Weights of a small mixture-of-experts language model, trained from scratch on English Wikipedia.
Size: 19 layers, width 256, 56.2M parameters.
Experts: 48 experts in each of 10 layers, 144 ReLU neurons an expert, 3 picks a token, a sigmoid router.
Training: a variant of SOAP for the experts, 6417 steps.
Below are experts of layer 4 (counted from 0) of a mixture-of-experts language model. Rows are named router (the router's row for the expert), up (a neuron's input weights, with its number) and show model dimensions 0-255. Each number is 200 + 40 x the weight over its row's rms, rounded and kept within 0 to 999.
Before each expert's rows: a language model's description of what the expert responds to. This comes from a sample of Wikipedia text that the model never trained on.

# expert 46
It responds to: Foreign name syllables. Short letter pieces inside non-English names and words, such as Guédig-u-ian, Dew-ar, Pal-am, Murg-u-ía.
router,203,225,224,224,187,207,186,140,157,141,140,207,223,211,259,255,97,198,252,211,193,156,195,216,167,195,166,201,215,215,184,184,171,202,157,194,216,163,156,143,164,149,201,217,148,201,192,249,139,291,152,180,150,201,142,247,228,188,157,214,191,281,239,227,195,300,217,249,232,172,225,180,181,168,204,163,139,233,222,98,213,215,93,168,268,158,293,106,254,177,118,110,187,231,174,185,192,204,207,178,168,175,117,233,235,238,240,152,225,235,161,177,224,210,136,254,275,218,158,278,230,164,220,189,186,132,179,201,184,219,172,137,233,219,210,174,195,182,227,193,285,173,193,167,195,209,207,187,202,172,166,252,178,219,140,177,262,239,136,237,186,278,145,218,245,149,175,202,213,211,214,229,221,230,140,208,181,214,190,219,168,230,137,216,198,198,240,271,196,209,191,185,164,147,232,190,193,204,197,222,163,145,147,165,134,204,199,241,207,187,227,140,178,283,140,186,217,150,239,189,263,225,184,210,249,180,269,193,236,162,211,229,242,254,181,255,175,284,240,208,117,209,292,167,179,206,215,169,233,166,201,264,215,213,171,200
up0,209,232,214,128,213,251,224,191,184,156,226,163,239,216,247,227,154,240,186,231,180,170,238,145,143,256,138,226,232,157,229,191,180,199,156,233,199,158,205,147,128,172,235,235,233,205,271,179,187,192,213,181,164,169,256,178,203,237,197,162,191,231,249,227,215,165,159,25,246,186,195,170,192,177,263,218,182,196,193,237,247,233,201,223,238,129,242,169,197,243,166,162,240,200,256,191,149,202,254,158,163,275,206,191,196,193,201,133,170,182,160,229,137,276,187,175,166,214,187,193,165,109,150,173,146,217,196,172,233,215,215,263,263,200,195,87,174,174,178,248,173,217,204,192,173,157,119,178,227,182,273,166,177,219,202,207,214,181,189,121,144,127,178,231,148,218,186,186,194,209,108,234,215,260,149,188,190,240,216,220,235,182,236,165,109,257,226,181,149,223,243,159,270,212,227,184,151,134,228,231,247,153,233,201,154,236,163,217,247,168,204,272,224,232,190,160,185,148,310,179,165,186,164,247,186,120,191,195,217,141,134,146,185,139,148,170,209,223,148,177,202,252,209,206,182,206,225,167,247,167,166,185,195,199,122,163
up1,198,198,290,117,206,218,233,228,262,170,218,199,227,196,225,195,181,213,238,222,161,223,112,178,162,228,196,164,198,240,76,250,154,192,181,218,164,155,192,184,201,265,174,230,226,166,221,247,220,198,206,261,173,216,190,254,245,206,305,177,219,201,225,196,210,162,182,183,214,179,247,255,248,205,190,198,248,264,203,266,176,213,145,241,221,255,158,166,204,155,201,218,158,86,166,146,223,236,221,195,136,169,173,209,174,218,137,219,246,201,163,257,236,169,150,235,164,205,225,155,269,179,199,205,258,254,181,170,175,132,210,238,224,189,185,201,247,216,180,151,159,143,266,207,148,183,193,97,182,136,164,189,241,208,247,209,254,154,139,248,200,225,149,211,207,169,212,204,221,185,214,253,202,256,125,205,294,145,199,167,236,247,207,157,243,181,194,208,161,209,132,217,194,172,207,231,244,275,182,224,292,244,183,192,219,231,220,209,208,220,177,209,231,166,220,206,167,188,285,283,166,246,242,178,225,196,154,203,175,194,196,337,197,209,229,142,245,203,178,149,210,151,240,153,188,154,192,221,291,225,232,199,103,159,224,153

# expert 8
It responds to: Word-initial fragments. Short opening pieces of longer words split into subwords, such as f, re, un, sp, ch, as in Un-rec-ognized, comm-its.
router,218,223,180,317,160,247,238,159,171,218,152,236,163,115,152,216,189,227,274,170,216,243,178,255,163,166,209,247,222,217,209,199,232,159,268,173,232,167,226,177,176,156,171,245,278,228,220,187,103,271,150,175,235,180,256,185,231,215,218,177,257,231,229,262,197,198,247,200,158,150,180,276,244,204,204,160,139,185,202,174,223,223,210,180,189,240,198,174,146,181,235,184,214,210,226,211,166,245,206,164,211,212,247,192,239,263,190,199,211,194,209,215,220,160,160,226,242,144,184,173,154,207,243,173,175,220,211,241,221,172,228,235,208,188,251,158,186,279,219,167,230,203,169,193,126,290,177,179,173,170,234,198,175,170,207,267,191,178,200,239,203,200,232,286,250,271,177,260,270,252,222,277,179,108,183,196,154,136,200,214,139,212,222,173,266,149,122,176,124,201,213,123,138,161,177,189,141,230,221,216,207,160,287,244,209,156,208,277,174,158,278,135,173,134,249,199,229,174,217,223,213,157,196,215,239,211,293,155,179,132,210,145,185,268,182,274,171,133,197,181,189,201,223,132,155,263,200,216,246,174,257,226,193,170,208,205
up2,178,142,250,190,249,182,118,203,191,129,204,241,207,209,249,164,250,133,191,199,175,185,210,158,174,231,235,185,187,213,181,221,218,219,156,215,264,248,192,236,145,207,222,266,264,236,239,201,181,175,186,206,260,213,176,211,142,234,137,218,189,238,182,198,237,161,241,262,226,217,234,207,207,240,170,197,185,271,223,150,215,247,181,288,244,294,212,221,272,159,152,241,170,249,201,232,211,169,248,150,207,207,211,260,196,168,174,231,190,202,160,208,198,170,190,178,225,193,131,205,190,191,174,219,237,173,181,142,244,294,177,232,235,214,247,255,138,188,175,214,230,224,157,255,193,237,238,165,132,195,278,213,252,214,230,202,249,239,197,225,179,185,137,166,236,141,190,225,235,204,250,199,239,114,200,236,177,211,196,168,159,216,243,227,211,124,231,189,226,203,225,258,158,225,245,196,157,246,202,269,222,203,125,233,272,207,243,241,164,160,236,203,170,224,159,208,302,105,298,288,198,208,112,191,240,210,201,268,206,153,203,189,163,174,242,174,291,223,172,143,194,236,156,236,245,219,195,155,160,241,211,215,323,285,232,227
up3,242,191,155,245,233,214,184,213,212,219,195,257,213,248,145,254,186,253,218,170,203,246,175,153,180,194,173,234,164,249,207,178,230,222,199,173,213,264,211,169,234,99,220,193,184,271,211,148,191,254,198,227,166,328,263,204,176,182,246,283,177,185,249,207,242,213,178,182,145,144,181,240,139,178,187,211,226,274,208,230,200,182,136,212,144,248,185,205,121,228,284,253,249,116,226,166,208,233,172,177,226,238,225,212,128,218,188,173,251,235,142,208,177,192,200,242,172,191,260,137,163,158,215,223,158,154,242,224,198,220,168,216,188,214,211,155,169,161,233,174,166,209,217,225,210,229,179,184,149,201,212,241,213,146,205,157,185,158,146,125,168,233,185,209,236,255,155,202,208,173,159,152,206,189,237,278,188,158,148,206,186,232,154,210,219,216,197,248,234,154,124,210,147,256,240,233,225,193,71,142,189,172,177,196,196,211,174,204,266,243,179,208,135,249,199,213,219,220,246,268,253,233,196,225,243,170,170,281,195,186,168,289,270,151,209,239,216,107,245,150,242,218,187,169,309,204,197,261,142,216,237,162,198,185,171,297

# expert 24
It responds to: Closing brackets, copulas. Closing parentheses and quotes after names or titles in lists and tables, plus is, was, as, one.
router,186,217,196,189,262,176,186,215,195,236,246,148,209,184,239,249,175,233,164,247,194,208,146,267,176,263,111,234,272,153,243,210,196,168,210,216,257,137,243,167,157,193,193,243,217,209,123,181,216,229,187,214,200,192,227,158,236,218,160,275,211,196,215,221,227,284,204,237,169,149,241,123,198,200,306,249,192,208,208,193,208,224,150,178,232,236,212,166,181,216,142,154,207,155,187,212,208,258,203,193,46,229,144,157,150,259,143,245,230,165,138,194,189,246,169,347,199,141,172,235,209,195,217,228,206,210,208,209,274,180,166,269,167,238,209,163,199,251,205,170,249,182,164,216,187,264,184,261,179,179,183,220,130,220,112,191,210,217,197,203,193,218,177,263,257,233,223,245,236,192,158,190,164,237,208,154,151,198,201,165,190,150,223,237,221,197,177,142,174,163,229,238,173,204,218,189,129,220,177,126,164,185,180,125,201,156,203,137,166,160,270,218,170,261,224,198,285,164,207,217,223,192,213,138,218,254,227,89,210,180,165,174,289,197,147,186,256,190,200,232,176,211,215,271,145,250,233,198,228,202,170,159,201,135,174,205
up2,257,292,194,250,229,234,227,149,111,188,271,204,234,151,268,190,246,247,188,154,169,227,201,164,166,119,126,192,210,133,220,204,142,149,259,212,184,223,206,147,186,238,210,228,197,145,204,240,240,228,157,223,158,240,190,258,227,120,228,227,197,267,230,217,196,224,169,154,210,240,198,234,260,155,254,226,214,178,257,214,155,176,150,210,176,223,281,161,164,250,174,157,189,262,183,214,153,219,178,239,242,214,214,221,184,214,238,170,178,155,265,131,102,160,186,250,192,216,256,213,151,209,187,212,191,234,234,246,240,255,105,233,221,268,246,276,207,187,124,244,236,165,181,252,202,220,255,165,180,245,241,162,170,147,188,191,199,166,179,127,194,164,188,207,192,215,145,193,224,251,168,218,205,252,235,266,198,245,173,191,141,181,217,200,164,262,121,179,205,154,184,256,220,224,256,237,246,190,220,105,254,146,203,173,189,213,222,145,184,193,184,219,185,210,201,156,158,290,187,164,172,130,211,246,208,236,240,236,163,178,157,202,202,217,285,140,209,167,171,300,156,180,184,228,208,200,189,192,168,205,203,197,201,107,166,252
up3,263,132,237,167,197,139,212,240,135,178,160,306,146,197,137,196,210,208,214,179,226,172,161,207,220,217,239,230,218,130,173,174,282,157,187,275,193,164,244,236,262,164,211,226,172,161,212,152,223,237,177,136,260,136,240,168,145,181,195,235,223,235,173,243,235,168,188,168,253,199,223,139,213,223,230,218,190,220,218,246,233,287,166,187,127,179,249,258,254,141,221,200,186,126,160,175,204,156,173,165,152,209,193,194,224,253,169,176,196,229,198,239,130,206,176,239,211,234,203,159,225,203,120,144,158,207,171,155,211,272,205,151,212,228,244,161,215,90,176,178,170,208,239,206,236,157,193,230,264,261,182,176,191,216,113,161,238,238,138,209,224,258,199,180,205,248,238,204,138,211,210,196,193,211,238,176,152,201,220,141,217,176,315,228,169,153,176,201,199,114,175,173,201,169,188,199,223,273,206,191,250,201,268,64,227,210,219,158,225,252,200,184,157,271,185,172,264,186,163,269,205,234,190,192,258,231,223,172,246,191,172,168,208,234,216,215,201,197,181,214,199,176,215,146,176,174,211,140,123,107,239,229,123,212,220,244

# expert 17
It responds to: Section and row breaks. Line breaks ending table rows, headings and paragraphs, table divider rows, and header words like Candidate, Votes, Country.
router,162,209,224,226,175,178,154,249,171,221,253,175,109,211,167,174,223,203,220,164,237,160,152,226,139,173,177,182,159,205,217,211,220,224,266,243,274,191,210,182,231,187,158,201,229,168,220,214,202,174,213,254,207,167,202,153,154,194,176,147,191,145,270,276,170,240,166,238,140,189,148,219,224,134,226,153,170,124,290,158,229,181,188,287,231,136,249,214,264,254,160,142,221,130,201,203,157,242,171,140,182,183,176,241,166,196,176,130,193,223,216,236,120,251,225,158,189,150,213,194,196,195,252,211,123,201,215,256,212,192,296,236,219,225,237,219,230,177,161,175,232,156,175,295,172,285,217,159,203,187,238,165,211,174,172,223,183,146,164,201,249,232,173,215,219,222,210,196,195,192,150,223,153,201,252,225,196,173,214,212,191,206,213,305,201,235,194,221,206,82,195,167,184,164,227,275,174,257,184,194,247,169,210,186,152,232,227,208,78,207,214,183,171,136,207,188,237,203,238,241,285,258,228,241,228,231,240,234,286,172,209,196,208,251,188,239,262,199,207,242,257,78,213,165,156,209,185,181,272,224,243,212,160,157,147,206
up2,116,168,235,171,236,210,199,181,250,219,248,203,203,212,213,155,256,180,246,133,195,204,147,153,176,170,184,181,139,163,190,238,181,290,247,223,208,144,222,233,256,229,227,234,224,236,163,177,211,185,186,233,223,242,202,178,262,197,196,216,185,206,271,207,181,181,145,160,187,177,172,209,160,144,251,208,165,185,248,133,188,153,209,215,186,192,195,220,202,186,240,154,180,258,161,226,140,228,278,189,216,135,193,168,218,249,221,214,143,169,272,171,199,270,187,83,223,221,146,314,228,232,173,218,133,203,255,120,217,167,170,164,211,194,254,219,165,236,245,213,257,187,217,249,208,190,175,208,242,205,90,185,182,252,285,239,215,112,230,237,156,238,167,206,167,213,220,185,213,197,190,191,184,209,223,209,240,115,223,182,240,187,213,215,180,189,150,154,210,139,218,218,172,127,259,194,212,204,164,195,258,276,172,200,158,211,194,246,195,312,228,185,154,258,157,147,261,137,262,203,296,199,279,178,208,183,255,265,188,179,251,168,156,156,201,192,191,229,238,159,230,148,170,178,169,251,188,122,261,185,226,171,132,221,191,261
up3,202,226,199,243,266,196,180,193,156,262,182,156,139,159,191,154,273,242,223,179,203,204,287,195,102,152,244,153,288,201,244,241,237,210,215,186,199,150,198,104,163,154,214,169,219,228,160,272,214,222,212,244,217,186,216,233,189,216,199,234,227,227,205,308,163,237,234,230,207,201,135,203,183,212,218,221,191,201,264,157,163,222,209,207,207,178,177,258,158,203,139,202,220,149,239,204,231,194,176,239,173,198,107,234,184,235,249,178,206,211,199,181,260,215,235,182,225,261,203,224,207,197,180,243,167,186,265,203,197,283,237,189,190,189,181,131,173,135,224,176,169,169,206,171,181,211,284,178,197,230,171,105,154,289,155,248,225,204,269,234,179,113,243,230,174,234,206,227,260,163,163,236,265,206,188,232,178,277,240,166,223,237,239,188,116,236,187,259,180,164,346,238,173,160,180,218,133,274,213,211,214,230,222,199,195,148,194,180,193,171,213,177,167,173,145,245,214,209,213,185,188,258,248,197,208,247,282,194,206,184,165,254,161,287,151,235,222,148,185,197,191,184,247,225,137,183,204,286,235,223,228,131,154,262,215,187